config.toml
n_layer = 14
d_model = 640
n_experts = 40
experts_per_token = 3
d_expert = 144
d_shared_expert = 0
activation = "swiglu"
moe_layers = [0, 2, 4, 6, 8, 10, 12]
router_score = "softmax"
normalize_top_k = false
routed_scale = 1.0
balance_loss = 0.0174
balance_bias = false
router_cosine_scale = 10.0
init_std_router = 0.029
lr_router = 0.000516
n_head = 5
n_kv_head = 5
head_dim = 128
vocab_size = 15698
norm = "rmsnorm"
norm_place = "pre"
norm_eps = 1e-05
positions = "rope"
rope_base = 500000.0
rope_fraction = 1.0
qk_norm = true
attn_scale = 0.14
tie_embeddings = false
parallel_block = false
init = "uniform"
init_std_qkv = 0.0284
init_std_o = 0.0
init_std_up = 0.0284
init_std_down = 0.0
optimizer = "adamw"
lr = 0.000621
lr_mult_qkv = 0.7
lr_mult_o = 0.887
beta1 = 0.95
beta2 = 0.95
lr_head = 0.00498
warmup_steps = 403
schedule = "wsd"
decay_fraction = 0.522
decay_shape = "linear"
final_lr_fraction = 0.0
batch_tokens = 131072
seq_len = 1024
doc_mask = false
train_tokens = 946700000
steps = 7223
dataset = "wikipedia_en"
Below are experts of layer 10 (counted from 0) of a mixture-of-experts language model. Rows are named router (the router's row for the expert), gate (a neuron's input weights, with its number), up (a neuron's input weights, with its number), down (a neuron's output weights, with its number) and show model dimensions 320-479. Each number is 500 + 50 x the weight over its row's rms, rounded and kept within 0 to 999. Numbers have three digits each.
Before each expert's rows: "raises" lists some tokens whose logits its average output raises strongly, later layers aside; "mostly gets" lists some tokens that are sent to it at least half of the time. This comes from a sample of Wikipedia text that the model never trained on.

# expert 22
raises: ".", ",", " C", "/"
mostly gets: " two", " three", " four", " many", " some", " several"
router:550478487483507481537490450535536548456463449514528504562497440537481503385447460480503462514531438485384575569484501470538469503465522573428541494456526554527584539521492440510485447489552464495538463448441606541588431456521497498409509537495546490577489586474506479455432492462554632475490477542506515451480535389535444483423509494529557491554551474449443495596499541500475478503552481445532545557524520514496474473480491498506525577500516548507477413432465495481527495506415538
gate0:477455456523510499538524538372610480432553485447447415491562554449620496476505536527575483461530559547519488525570487460504526572553440552537586519578500398434411475569439592519604517496445548437576466547407444539475679492500508496475462431521536476506616492499584465488405532391409496477500526543445529508579427488543494597472469574506476429547562496543490522489461508524498476443508530481490477532545566599542428567493501592560499508448539555420528528540404533471543535463446504
up0:548473561532617492605530454376586454486492482416542499523526549536636565424471542498572428517497484533537518583528488445558509575477467589531561540549518492482508457581430613447567498552515563457517449615393504496515551558529569458462496519567541543541566575498579459457438562439443551495500469544407493486571487434555518546440458514532467434484611534544441441492543559475498456476552442475552510545482607565536400520497493558559545544432490579489493419494390450490586490484444521
down0:604504537511466600594506385519453451496415509567563437493545484554470508470520436495554365557552530462448511504448519551531382483492461514559541439602534531504546558476466459559531496545370524487495479518453414475416530457594430484506526507496434467545429438512467513422642512520455504514492387461504548462524570558513452512488402487424469446449574539502478465452636571475524432561471642504423510523480520453500528373593515474496465550452456443541462519546528508566469519555472497
gate1:574412533571605520448493581469497490580509511465501529542458459531452597507549479525419516537518556447551479494526453464517528411488514507512488433521476580494501456574433427384524511471477473487422473535554494494502486444557545539510494544494524518539672492541473490550487520590499447560541495548496444491591459438514483452406459460491428525486496497396547428448542473549508506512468444498435523519540465524503555573568416445515416471505541458475477445551453501422450446491541430
up1:497450493531588531419475490536555514559542501441458596607422526467513522526445490535392511528480478427495517507515568469490534497472453503438418432541563524572467384558409454372443537534521495519518516463601539489565496526521477529453502537489552546532515486513506488444541475524495510495492456494500455425465383459569511457455555525478433576448556541464526411438629516512412566425579500520563546537533529348622548573534548462478513562472549534494493453477438543448500498506529362
down1:633506554667495586452457515460444545489451431535440524499564483492520513465491478511537547532528493558484469498531516498455611451512447495486541465519464523503503471468509470503472454464523393506511453426475507519478564531439494553491530538501459474558439644359469563538587489558418409487565439478554477441512495561544518415461519462600416630498427550506497510502517526549498517441492507469511598541464475545464562505503486422489490509525532447542487466584600546489492487558427488
gate2:504499510435486523507489575558531520603516517508568466490468541496603544436479491485496522578550552501502484480482395455421514477491539548479548482566515538430539590522570486503553478595411457471453508510506565503486440501600527513465505484583489386500553563448605421429467476559492505481479476510390520525552461429509460544525409484548475453489500488505470372563557552509474462520527395445495482534524485464515459489437508500421426523451535506443450503422427547399470481464469471
up2:599445466634414471497566496506505505507508503583528471526555459476507408499514421539513499512433522476510524525415550477583480545509446506500542467538516520569604473556393489506544611478535514543448546424520483584561503507526585617456371522443494510544537506563456487420424557428439481556488452540470491520421552483459540497462420527444501472521424604397567516464483467594411486541471511455509469470560559436537511532605511361514537507529527530580382543489483491505527564586463445
down2:528589595438509467505496516496506499506459524538465525403467462502602466480471571514457550529487498421574428423490528503421462523548486510590506482503511537542507472524553427475542594534487455478482498492444460542490500575545662470428474521361474525412596456559520481533481512427486499495529443513579488489489456482494505538480539470446423564486483536564520547527502476451476541511495464523551436481518440545512439511524445568600577469456510533427491462487511580520433503522535448
gate3:462471588386507504514571565499589413595480500499444592485428534497572546470394532444474548529586501419504413446490436493485502561481559543500555542513470514395523621521427566459495395523476574563393520476494527454505500551602559445400487513511526448557534563461470597415509521538434479460467406569466513472532493423471420532476434589508503500572525589475460451444516512501567446589494535425476496548573483472454411501414472443369493484459471486486501493510430515620508496467463506
up3:530517478619529554497523502531446483570496456475433454503546497430540594526556441593528467552481591494579522543487467523454544454462456479556564499430538504522517409451612461537468510499497412451554546584523465542443521442482478556558576449438509450483433535537548470534501546453506479568494579417462439561500491547533510464636493515382459431436519469507506539666542497483489559466568484587471481489443497576581563535512508554491490488487516495482536504464456491452463495452561478
down3:609556471512576540523446414522541502406551459396501428581575498524581558523448530630526514484466372535449499486503501423427570500512467566483517436449540506582574460517523443514507452469553487507570478491532516533582488433521549517433434487482503448512459568436559496550451457471411486515446550477438434478518395483473473453405487517491543545509514557563619587533482482442478512594475573444510494440524441533556542559532534486427487560455531474542569511465502472484472548553562455
gate4:397503533500551537499546520475467397520489522474520509412471520521694500517530545466442524497462653456510431514555480454473474537511470520489474589511474401475434481521494564431459609500517511514522439580432494424571420568417484511613473495550580449377476523574474533518541596445493485462543440496453506486575544524511524508502440555518414558470505369490462387425406532512500497508462529532466490500428585490564476429546435528504485504563509494550545472486484516595539511382501504
up4:468492504521592550499533507426518457560491430538596505465414549522664545496467518461433490555491546510461439605520500448510472489563521559467504536556545512513548533558481542473476625510552539471500471501429539478581423569499495459476418516551515488475473589494535591439483565451559535419484417508504478467573462445503517567530450577503457469444536417487440442533471547538485479513569465498506556571459609458587434498534406553484518553498514548472556455438440462521524525395476537
down4:494478469451517475444502461627388472500539506463563491467585543417538521476491475430480475446572558475590480561502569455506455464569579513568538490519520530554497418517413503398450542536466438520477486671474458488485516650459427502657474553564489535500563538479470534476490475439468512591434538521534477643474509540436592614551540567427429472495521529463560547550498454396495556449528526566488424473523535474503502532532463519571498524488536490403497488611505459453421526530537548
gate5:480417473511487540583631488409404477468423435468439462497485483458460554421545383483534512429473437470514450548421535458528568442587537549519491592526508572498504445506507536495494505558592445446560509544516446570529467564485539477472384461501438551538536554509612588469483505548544544427465472433488495434476423544468522462488566413533489487560519539549400433512493464480472385542521429451548577521471464509425673527588461436561573495427580557488523469460466440498500572374497509
up5:509508470516503482521459494492542545444534513466509388470486419543458392528547522437584494553488536645481502487563566531481524483466509524445560514507580568453506503454503508479482505457483578391497465520513604458484491469500408458512420516568555477400429545530379449569406558490471518506466561556572456565515495510504451463450466550370508439424481444413422524492501580429476511456542525545540506434469550495538488483414448482611417487558479467500520536522489473538516545495456482
down5:557526492486472512500515441508517480423536500574635481435442515412518528517428447598534425495486519553407470425438464493454512582473589474577547510549515483505483557475501423510445544510594462550519525510505486454542553384551494438578457604533495528517416455444491550522576392485530395492486535479498422459501542562520491580480478449507539545444546509557499444556454531519425547519522540502580511451528494522516572537535637411398628536523426473560439532586576501490467474491552413
gate6:549397457548462613515491523494497455489515473560381421437508514448601586469465504538468473459503534488518473524502471513587489521437555504462473401589595535477510503526478607462524497557502508555503533555517520466503491541498468395449515510533494447579567519536586508463528433452400440484410468589416419447573497515520478580574451519512464468498535557536494503582501489525547445495430460525425457517583540610507455518533522592438557530500443568511453495565480594499468507480499456
up6:413594502489517416489476488480562578563489520470493583512537493611439414520480537504620471545534494610542492480580532491458490498533497449593507547423440477469481539419524436556430548437432510497426476478484405508443530468495578537559476541522510589460405459444450552533556547633524493499534550439571506577450563514421481407525517477394541540517459389465461490402531509465468482574532551512454546483411459516539535538465566393552444447543507433525536577449517410548434446502553613
down6:435522416429525480470541499479474620513430465442509544562571474554559573498496459492510481374517424492587485522454583381564512536520529474489451525474494450498473466522472524545545546490614510472540485550513562516530423439433486590579458598561507521537495528555510517413492479580419529460525467410444635496442511388511488537515530570577500460489509422467456460444480414555500537460487429559468521463585487517547467612495481472512511553471517465538446415532513466421495546497480456
gate7:483480479492522416487421438525522514546454514410541461521494570518593561560522471513475489512482490422553599536482484352543517538508520487425485498519522450565548485555586582454564510548424557554512580493553507480523464463556463485488510593456435433510474450517582467454592408527479491495492473451554515550467460481508448499490522543468452464437536447381424486524527430579456558524523468498472423491543544499474506434479500597512470465439495504532465438543418610367532506522591512
up7:516564469493511557471558499443490493559508425526460562478456468465539462398458540567511521556521444490520441487497522525448618465521545460463533443624603565453520512439450420579430521393589477555536398470472438343457468468441486516504493513625495407509468545463499484471513598507487451501480511493431402501554558435564483464558421585525526476547526523600573457495477477528468512436561472466526489533503494470509530540554643495443575471506468602419539587515476506574453537432512430
down7:535459476490530448439525516474563566505496600498431487437514561434479504397498494505427457531436461540497508465548530497461499491537528582417533403516542523425461468443549506510445480476572448462552550502494395508508420496497590577470405518573514498476482563464464478464441474503455442429469508495527444430512505467511482436503524553498513534562439420545544460563499440521448457555556544563466468465461504484532450445436542393493480512433468483495460512472514567521603618580403479
gate8:504518551507453482441495511446485627483460431493551552462566469481433558486448464512475510490437514476497565499422433498575500332409529492419485514509577522506462478483551435473508440548491543581463573516540507523480564486463464487434498587446569580469441501526494552522507468518524520434559549532466525529497525519499421437569449449540518509488504568489531484515429501459544593565527479507493454459533526529500490523546526433486505519485439533408631429581496550429491484524471571
up8:442498496470519475465495496558626444564544533435493472535445496492465453567552549546563488583536454525481449477559603557479467532550496478555514426509418411424493487464463500488442530430478479477466544398509528404482508529550533514597488433513507439457569505456409479478535529559485481558550422505479471443491511525521557490385554544522492550464443478505464554467538542453550449462440569550448520488475433491527483525356491440468464476561473466698381588475573560593487487528481489
down8:417516451542567463368486536463619564501529473570548576556541500566528557454481501522540495512409448472537480445442458432436468426492503503501601439505468495557462475524592463489482512472505468606479489522497459510511501544472425514549627565448366496494474497497515510512522534500591633437491539489455506537510565498373511492538577510481519466441514419425519526498576488416504530494578539514441379417507504617549451605494543497472446496500480484518528526475499485483468514502522515

# expert 37
raises: "ales", " bi", "- • Summer (DST):"
mostly gets: "ı", "akh", " Kh", "ikh", " Khan", "iy"
router:494549520582576510436515499453560520535482521499420530477557528472496503569458504449511499449474523481520443518478462485483511521411461505505448507574589464557513467410471438516380483498417480506512555473569514544548459408436450432481630549452624437484459452606452540471627523525521515413518509535462462471437426509493492494466506547425454454516514556408569479482578503455458556453504469461581508519556524472481593559497463488429482437492497442537472432500463524453404558529496472
gate0:431520540499498539491533391418387465506508502414452554542539592382475517572456467541458503445498485457566467516452489492543497640450439567639562488506491468504532485504452573510444509431538490523491432534480380493527561497524576596443497541474581521537457540525546419483497556469557531436528606489463492517479510582514542497482536559545488450461546478437446481438549563463455506516446559469470532388517593474477496618456508472535410508543487473537475419409499457514517573518561440
up0:633457528597495543499554474451507449490530524562406616486555523477476497478468519540501422426497430520399493559567440433467444574537547552504497518521477499494520467502423578580462409420492397456457509524544464473529464478507472523485465516482517476551498487519527444493473518512389445500479552421541457449449529516424467433526522556572449448557527511483510446523556457616418532533458475517479519435492496496487495535440547510508507485519503550583447474420554491489521593498546356
down0:521568494522510479531538495560522479447523471510484472517475356549477480477485515585364497517506460523510520463552468530522472484520404513515479495526527562500603588512587498512486503501462521528360469581555485555542527469411433484495464493445435497514537448401476534468552480485503521655452485458457520588478514585342583602469525479550520538577428426582483461446452450364519459508462460448457442466516487556496433506522518534447471518483586552490507444523465545530529462425545494
gate1:504489518442529469585570508443385483549519427563542476561471522457415471591499491505539525565482513452506540617603538459453599449463538466584475508514532460530573540503455488549528477481474524512524496458475459562407532448513543484482459520495469605534529485520489466560519515378507480545500462511501583603525523415497533497495553512539509519438442533461586550502552413607499560448565540428457494471545540517571534367401473560428472438526520482600411543409488505458571501531496451
up1:488423439482457546504464484541517512449501496447515448446468404533588531421487506493470519458519459544400501442463508540584432506512520488384485407434461525426479508535531552523528513554602532491488476567514529442514455558506509550547488460491499439431496568481499491458432501549462464580519521483535495482504528573515461479516446435510546564511562455598376443525430545455565486510498494614535495543466437461535480588471601443564574575433560539406561537591499600602500480429494543
down1:576451486504395433395599526484465549533489438476540472441512467428497521510468432537475571431551395526541388565533523545518509559519519508517560493510587571561399489455443509571508500419574536537543616455425585546533428517554478438524504472497481557431480504525503409487422451472497441487594510433532548444446552372498480428586563463545426524482580482473547493519493522477542549520469463555468399529506491541404479469490539374474536476531469517558413644505460566550483469456459483
gate2:518500510517523540529532517464498451455389497462483557466543458415530495421375532471463532542488406498474575527621458487553487502498598487497508489482445408496404559473506496503515362595479502392562509435498512565520573458498491550435488525472528492517444521591431510427451551457484453475565516514563468501454467437343542454495524488509462514464534524508569440509536491477499456517454437529517440551531498508554441578489531485448521498541475476518515525619499553544507527548445532
up2:520479510495582525467575497420528458484417538508388567418429484420525588484408521427473479520460443540524455509574420476472468510405534560493486504577515479526408523462431444462466474515444513373516547457492543528511574425453448471440522525489504537496428401564495514407569516484464473434532647546479440390462490495378519571555525506483396501574598535449581402475563486450502509505474408486545494573574496441490514569575490508462585461526466421505457461507466545489482565566488475
down2:508471437601465514521530518519520493516541550507537579434457522422496491493456469508443477467404419518515486549531508441562501374500476536421597479532512494432440550569503490489541420531559474371507464536537444457386585541537581583468461494462425563548474550538484488513556539484517479486483492542494536513496442496465416497549452477491486514538511467589591482435590449512477448439483583414509428546515514484530498459468541407510472604489569516537643518552511593519538474549461459
gate3:512550552623474505573516547469500409556483493563498535467551539430451431491480519533453520435493475596486490553585466456532485480487486484555536623477412538388498519513490510523506531603538448554535551634541571496499518481566489490477490507463418521468483484498456514396510509598535518441508596501448542375516444534533495495513470590586451502465572526487559413479557524600502525448619442475530517557478558495487494477524511572529514504387519497490541502442516581533502493478505486
up3:536478522607527499457520461492490562493505516505590495535522528439436514525469576469513482521464513459395533581493493409562458432573454452488570572446417506449475562559500474586530457460506490542513559529490507532510488494570508538570536562478387430528436565512540516493528498596508519470448605434479517440447475426575442439456519528486493545434558547508548521542532488629519525513586391495520517544499606556585503558513493492566488509494520556541564580497505444391565453461535423
down3:517554477589413602519506566495440423429562437502510534546495585482522547567500512439500520552401465502488457470498495486573513435546473466510554560556452463473431506429509512496478472550508526449539500586512469435515437582676523515391416439426522531542508571567541461565586531523523518432494551522554583605565541444527483470581463527556580500462550490588449515515495423513575549501409504599474505463511377493528491606433396502538405596514518531479542478444493500643534543428478501
gate4:475530574560480646474586456470575420515472494463504552531458540474559455510491544465474542380490435518392384484427466535482477534567440579486496486609526593461561565470563562609442613433502484470516501489515545461512465389458494483429514490451474549438514459537505570531564541465520512534531476620445450447471471408438580465443465558502480465548476543520405475424549442458478571425560426522523520541463497538505476464553481455503546399592539467590437522563550452497527538509483516
up4:424458480484513452473519494594473478569585442556514517549550476525451515478451476540465469472461535472538517573584449389483523602468491535492462474462484594550524426427521463448477424459478482480523486494508531475563475500583543532498542460548492430522535524533514518488499545546449467445549457466542486511548466398409511384506510494484512512557493533522520532442531599531474481516414577470502490488517512444354516438414585472482477455467533517566490518471563551482446499524595565
down4:572404526491525439446485512552453513477508480484448521514500449464470548505478462506472480422566427546572456462414466560507477480549459434372486525513558562601612486616506456480496517462549440479520518622441499511457508532500568506474551550550443486548502427430476549461478545414453541557494566469400532506488439573460566530555471525537471435464518502500457416448432400506372433507524601465532457429501410440582471523505490429588592445437521523453377402543458548554586515504500494
gate5:418552475483532481537465576495510624648526489546431616530406491457498542483527502462458510421506426501671499432407504486530494637494460520571552640443476508523491549435480387451437497445433522536524453458461472554531558480597480492535527505497483406445545469530452556545478417527513507452487470540494489530502438578572504593642533513450486466479528404497548492514571559462562519492454488463531433549573583489476524514482493502483470462528542439463465459432502570475481561502535509
up5:576577483400574511422436506515517492567550508482543543480499518579588586501453504591493464572495537542503498562502453452550534452534500513591467507526504485522457393469558523556525548356537435409452428524498504495560499476460450443510469524507501474559378403474552582505524530563506553465430518453497580388530561458505458542504453503542522640494544480421437525444522561541421501511457494563470539506469463472463505566508504515474538434437424583452442512462492401501508459519455549
down5:527516508551500553458503457580451588512571460521513473507439484572441410487530444451560595512466470545462507475548560530562434535544517540510627403513468573423516516505480476468502539417521498497502515422541518459458534550525519534441500553517440547543594615397596465485519446487601519628557467444489536499474456450501543463538519523533421440544502536391518533461534601471546490530454550532526498598488492533478476529612530544521408475464511459534511517495538436574540532482586474
gate6:443413488508537509490510562533508616368491484480520587343464559468491554530475504427447529436493502544571515583532476446552465464428467528507467474490479515552394417509487514484551437516482482503519534458344430434453560566505459495488482543604409410494549518507498500381504491615461439424479445552503568504532630567543514449601595528548509566495472506480424452482554480488479464508537576504519453557513545427534520538533412624494580461538494495394478451456442412458591490441611426
up6:511504493577595507439536498496527542426492560468459554405511574463549616576462449425485508466484547470499388532432450481533549497426476535529458483532552484571432415430475520482475464502474448495532531433512458459540549457467457481478557582516536396489527538568484472456567572571486513407507414496508545527492541476494502473467591572489486582473592535462518474494545488505467536476506512391567489661518490410542558546543410525453545500547490507450514439459463488444467555449616438
down6:468455584476556401408568438496567539591498586603505476442517456457559554572475469536509469489476542551533413489437598600440510461503532560509494384548465526557533532439492453465452483457423552390435482432574468433484463534529457464621491522451434477440506450497445452458622486428469421518557451483543516528444591464524507466447530514485487606566543474540563461467549500436506463551484507535465541577522487524355477484480500469490570544470438558454575588436410509470443561523526534
gate7:504499538538555422534493543477428541528518494526487548515538505473504462506541531488576508432403586425567464502444438392486528525491497472582518496531557487450526471448408544539480540506468555519490548499441486563496566514425483447465430590533497540500589463499522473481526382557499523448504493611511511427457407453459528491535524505559463497438547451523579453465531409471429485422458545497583489530562558472407592519531545485437516444475506494457506546517542557460556547553452459
up7:480491472474507478520554497478394572513425473454495455467538571508513493474449462437451484514553587577466401446403496425591544534517544571484492523510532494506564472502542463490451479405486554495435497547555430450470593526596445499438509423423542611491486512522527439544548642435539573515419482487466462500533547499521452575445466482570563605479516580437429516502528446456459517506499447528457540505410531440562477561485390475553455465517491499497454451461476483611521505441589470
down7:437542520549562561512470543453495525563484471504554484558506492500506371464453541549462502479513507492433522550512549397559457521486428448565515543587537527508480553520453531441522409608544508603454437582477491586465466547495488566557471515567566463466481555400506613484429439672513520572529574533487438472470469565423504589501473479521515519509565468495569511552472467558415458422481432531501475518498522504462506503571524440482451425450482487499516512456557485445493611561488567
gate8:517557464561595606501485522463502451485519532511476546540573467481467566522488466438538585539545522606409460538463488427472542493477485554556474543576493520559461458488441492477507473597539473518497463443510519453572539558473487522425486475511521477476504449527564545549495556518508440463433494538389492378477435369540415538452462571450493562484463512526502465600526543520413527583617548474542459518573519549528519500559399466453502486483607520572483439567430533545498617489501434
up8:585506459521480417431506536490599512563479502524517477489556591498472522475421554483520462462451431500419476373553552471543575501563614443469567533484529515500614552485509551583534508443477575406466417593503507477534479441535501466590640442582469449522515535553506499424494382511514546479548556490516467534542497540543584469507498426422423558527510518490533505489467471489458538426436462473513449478473418498530533449528601530469510449483437452487494518493472421451501421508466450
down8:489505514481498485431517529522481547432500480449532509506394556390451436519522613512604552409463471442622516432455478495589512437547510569388590520505487513591447447492499497520497517558531499553545462523433473509485422555574499500499464530495408494527355477546517484456465505446545446518488491463446589435486524479581526576619471536549390572437562474490458486507407473473445458526502483503418510535481535485462581560532374451424590508514443478505574561453474524495462581498545547

# expert 14
raises: "; and", "\".", "ar.", "; | ", "\";", "ly."
mostly gets: "\" (", "°N ", " (born ", "o (", " (N", "==See also=="
router:476592543482535479445433531529527535472605446525550483553545529477503524437463459536491507556432577514536508336419453474455564481491513536418497557484512418532477462549387482521554558493467532560507534477488618590587428451497464486526499558565564463554440505632471517428386491465463415497537541408527504539491553506578489431450504567527397480483444441455437504569484525604469512485643450544529534452500491521574493518464534523524559600452499571465566517496438507483517501514398418
gate0:505578542498519488576557426444581492498415465513452558372528448561421579543439467482447588469497436406440500521490405537546445546538469585593515529591381534594553429513536536565533460497488469468547507477560512541555522510540461541499519465457518536524520463495496509448504475464597466508414518531502474501485552510530516453436448496478490451560510513467501446576495455501519435526443468493555520378494527512528423483600586455579573574472492565497520503510494453443551530457491509
up0:516478496554489542521532541551480475467577487562481317465486469507608546497507545453491492479495563524505508420463477541581515482570535443579492474566502518513449505532517510518510455569498406510509473501509494508475464488565465511447501537488576407466525509501495539507474432435561581536520494619426416450495502576587481602550441534497468505520472474552451456526575501506611523505420510511544520415580403483466524430542514457463515500425460534546510448567471534504390710458454549
down0:497556446426527509500472468508509546464488457547464566467528492436529506551493454459523525522448528543519527533450465556534476489522423457459540495611508518492447464518494473486471560584537468434419572489514556434444554499645578413518543519500413502493641532519490495454473531483577425456471571518520589529555397565437428467463636511512405497468596488555465496531437535523457473554397512460577454531462475474536544506562509481447491534456428467432466498568542493514536520581498558
gate1:523577501502489511541543445522532456532420413513448598390466570544470594484448530505515492568464401513519508542579505434499476521536440535536395510502444564473530492478532593466487482510510444532460531510456540554505419518547464560472492567503522526479544507483474533420488506455487531484358552485462555503513632445477501471598538476520548422449485517565477488567572470514574429442470510526539391445527536547488424448479543411542499486468445546441471532510534519527548604476526565
up1:434445502506525524514434444383502486491512566420515427558607402430538407559523461455569433448524558464446518497461563499471515468467611405547523458488544525529508471459514438496498515491477558432537429518561470449480511465498533411566480522503527473469443444459518474605509536601522446555557495551530397507466351438488462579449428468488482534520510549389511535453413492520500556523526505422459468572474393481481542559472488502441507529574576488550509503550539515425451417529557463
down1:485436545488483477455530589539520522488490499393671512521511481490549465520629494440488451554521533522451475531589581528507523476534433440495519571537514485472475468440516400474495457456573554510453467520475458470568464467483484588539508410539445420450490502513454468473495566592368381498399475464471577440492439441460482539517417449467500508414437477486556558387483540519408561541530447515479534586458534526496507521490483490535505523486456396552527520501486510513453516530456480
gate2:603496548483640455527541540481580461490482532495455456516406525575459583532590582468494519511531543474492455438503493538501452512498523469461468577498469505513484549477453465434538487459520561507599453533478450433573488558434481495447526435440523602490428489506512629463505514510515445429553579523384543468441488451557542394558496475484427489447570497513544483503430542524503463588558395412542530567485583488532527584553505522517493544482552436539550377392424531533507475456535462
up2:497506546494595496505478537577612520506492553398536417520439491514507583581564553516516502587496471543479498520482537546462466530489489465515464457541515557452467623498416479484534441462567621522530466432479498344488503594433559567505492509501505520476403453520465545504524517486501510460513524544463534464486485476533480431520417528463541494437556519562482512507509592548508463543535497538471436529492567462529480595523511535529517549587473480619537527447492566548507479423474443
down2:450525426476365561520581480409432546472455489502555494497494512495433579411541443510538552506543474513438461463534431617480458554529565466590558632551529481526488479525483565592447517493468577522476514539444549421469534502470476501507458504520506436463498460427534515566484487494535508509532554575435426474479569506517452627590435429437560582493534457532435501524567478467476476551497514580522468473535445567459538472529432497513457553492509552585483448482574461520423464453557440
gate3:545553507415542480511410511496563511552434496482522438513575486483520541434612433527487525557537598471495489481555406541477473536437429561493459445568493517486543414542474522500541510521511555486549453545481542473543522575490445521455511509575524475518541545538506537445403471451532535549571658443465488523498514503505550502538497561423438486440583501501411517507485585562531527452589447445503605623591586474453587516539570555527543562539544452528482405493457532568511534438459500
up3:407588550656474555524574484496474541607508517494476509513406513536535492526415518466481531495442507489493456532389504490529519527543585435507537545504536422533528552571615500487447573526531492520512462595516542561579491447556491506516533464505448423526418458506511436561633468516466578436470394526490607444477500502498476482471480462530537521547456486498503460539512463475491464534500530571534439547483414524528527520503508549479463419519403620492509570508492581530555524511502524
down3:499530499461595451475442525578455515503533469505438434541533473591509367562556548496474458479502487516532483504464573433378473482517523547483492445377408448449515524504413530515515647538585466527544468514526515570537490541472537519470466480534552468553553518506485508448478504497537482536427516530537448467446529495462475416516563513603519514500485560466467561482477584592408513439501403580580547484499449431585455478517525550493514453452455456496537498568436425535548497456433483
gate4:491533483566528502509523631473512545460558498490415516469565540502539502494433504530371549508460570489489525440438446511444583431492545478443391490552554486453439549503521469544583517647388449518463483507483573555479466553489516452536549512554501493598551471575521514436518448457506460502547515570420493491491573502498567434534480527538462642426435479522541475546511503594477518666557385479541552533558492473547469491569540528565509550457538474461548525534452542483470494439477489
up4:445515432546523538517488510537459570433556420519482512502464472429479509480430604539553509445451433443442537457482505480574420608511530563450488530503488445507464529529547473523525552561453489539509452413497503525517481542491499537569584579444461417526436510524436450511452392497371525441451390480499441525495453517474472558430571433595530453540436512489563472555538495431515510569495500405457405509499541491609402499538410466496494538520448605564520598549554589486513410467449498
down4:447494525598487460535510548465449400527522514413489503510477473573454451587524484415436457537512452479491452559485595518407453604487533507524556527528476476454517528545488630424470496537526508431509556534525366588471514540617466573539450537487539484433408556451524443559494441450537483506571534533510511509554551486457475464519512459432445429533531553472462472460452499526458625453441464505595571454470492422471510503475599463536510515481449418503561467480563496506497503417419437
gate5:496427488427420459461496559478388493457460490501511487586427503476503520545467455572542574483440545517443446528481483523424540494597485498405566503497508549496548527507437546480543579529567530502510564410507528493470417526433417560490485509422513527527461507522572466519453445514464491509535524428567590556506533382514607529551612517563462474483434501542466548536527455452443495438572448477422495608419494478539479503542536491557523465537504484515550482565580626432619438517540472
up5:555474512482482518612521429515571466479527485507401562430511533566528508443489552512509501504479470420419583483566463450494489514398492537448525436472494526452475398570469604536503518470547487462452524514493483502481508518408541473503515569539557496488533555478446562523475488452481536523452494518554446551432498569514591528542454450567556477444470553504450621481503418526506518515492473626498470457550508528544572568466549440469557440556515536460493535496460438477483609538613470
down5:554534379591573516554471536537486509433527511547518479494481468582396461475464497545484436471411417558568451464466529443511513553561537491443518407515596528433551507534405457489480541494513577476552559464496546575475422561531410528548560487581506608513470452522423514429472533493492438516444548458492457430511467511566418539543399498432514514512462595457540530530458435479420559493540490559519528467572434495506475445532454542545487520499449531532583490503451474446483485462497470
gate6:490529516499622478433525469530621531544634528498505500559502460478482622507543509474445456479545630490517516364470475495512471465483389513450519495487590445539536494544429477476527556436507602487522450516459610515605500567438465530495493582545519435507412462520466511494507483498552454440503529539392499531576484528528551531469434609487399504514474449513544459539513591572516516548542401439560556502523530367601512583470573596517609538492620504436549481417426534484501531484440408
up6:540488447451512612539562501573500399507508404551505505546577457557519463464563479554544579519503468458485442542542564482477511426596594470507499496524497533578517497546495555540419432537483402501443536497586486467400517576478455539468567527467530441438508568529436512561452500599450467463512481509455473560476401542531595513412536467464565552431513487569438471520478565543513661510507484564500501496575412508472514563540535438455518488516524590432445454470526463469492500503534504
down6:474405557504628557504468507530640461447539560445613511508489501467472538591400551525531450478489525457419420491438528607561523454537473449452490504511456511480503603436412461403526537428448471491532445459557529527432515534488495593502525612466429533583470479425510445383531551493430495584572402420478521559433446388468511520461454494545439449473452449478556518498493518480449483469455547487529535551441552431596478502492461548510503447552485473469501493500429534579510563559478416
gate7:589484535518495455469464561426465433599502445539426553425530507551533475455494541501504549540463520484461423520482480440475573501554507557473536435503528485553495496540451596527530550469531460505465587509557572553424498376470445470487585476555494528529565518481540540429470480416458457452560533503418491492462437471462567531500427529485509526506489464483495550539533472531489472529549451601460520474526513549537435452442493444578546429487548560525525402491473512413473563462504513
up7:487578618503508562546561507498550395502500478366519506532405472460454539558584437464486511486580510444477468378544394596435570539490437514540529521460479498488498536469534438532473453451411525481489471487436488506526501537492541547467434499541476536501447492544506549495524505576596612493482522475489497521520498498444519516500493447567457496491471477515532498525512494457508520507491461514536499467410503468470460512519443592514516571576607477478558490436471424565548484501422419
down7:516515512503462496475460502511559506445380502462608542543483552504589504509507431446471499466528522491484588557528538390479564449478452561489602507498488517413547498559495515554527550470488446484481513504566546556538540523489492528582475598435515491421431422491478570462511446584449508480408541461472461521495493376598452449476556568538470478497566409510518574478507580474516489486465532472501430569541477475477475521443485507548524499613553603540495496458433565460545405459475453
gate8:458511488546526457536471581567569483586491541446462423492560546455496505593581531421422460516503506475459521462449492432453480606460410483419480483463592495607490446548492522484524556485440523496518520459577579562575500530396417533585585632521447452433517439554467556506480439466597489461547524463517467455377366517509478488508454495391462510515422461463528444513598481468420424552508477533542425541487560457577539490396473461418455530437554451576490475418496500443474493545464504
up8:511564471427495457494479524384497548493483581428586612463523652470592577437542581520552559532391485506499556501546459432547559452544513491438455527539455468472450486512535492456518569555540515497512435507469508514476486544527520511430413479503520529653493570428535423534490377460458500442486555554470560508451529481433489556525517535476517541470475493512493520439522540537457468536488469461458552424421547509457493489431521506530459521491511538525499497447437375569533538506506445
down8:544429416504498551555494501415423523546556479496542493511425514564475445556450473523524474430403504500528475531505516555490511446629582535550438486509487418522583588446530513479443572508447550492550487524584458474541459448586406460512554472460551470452490599472518502458585597560479517436522471436378403384554542448532491499487456504591582532403594530332444545456450583446564414525515608583467506505449518423495526529553591530420439438553578465482507464424516571474512378497489540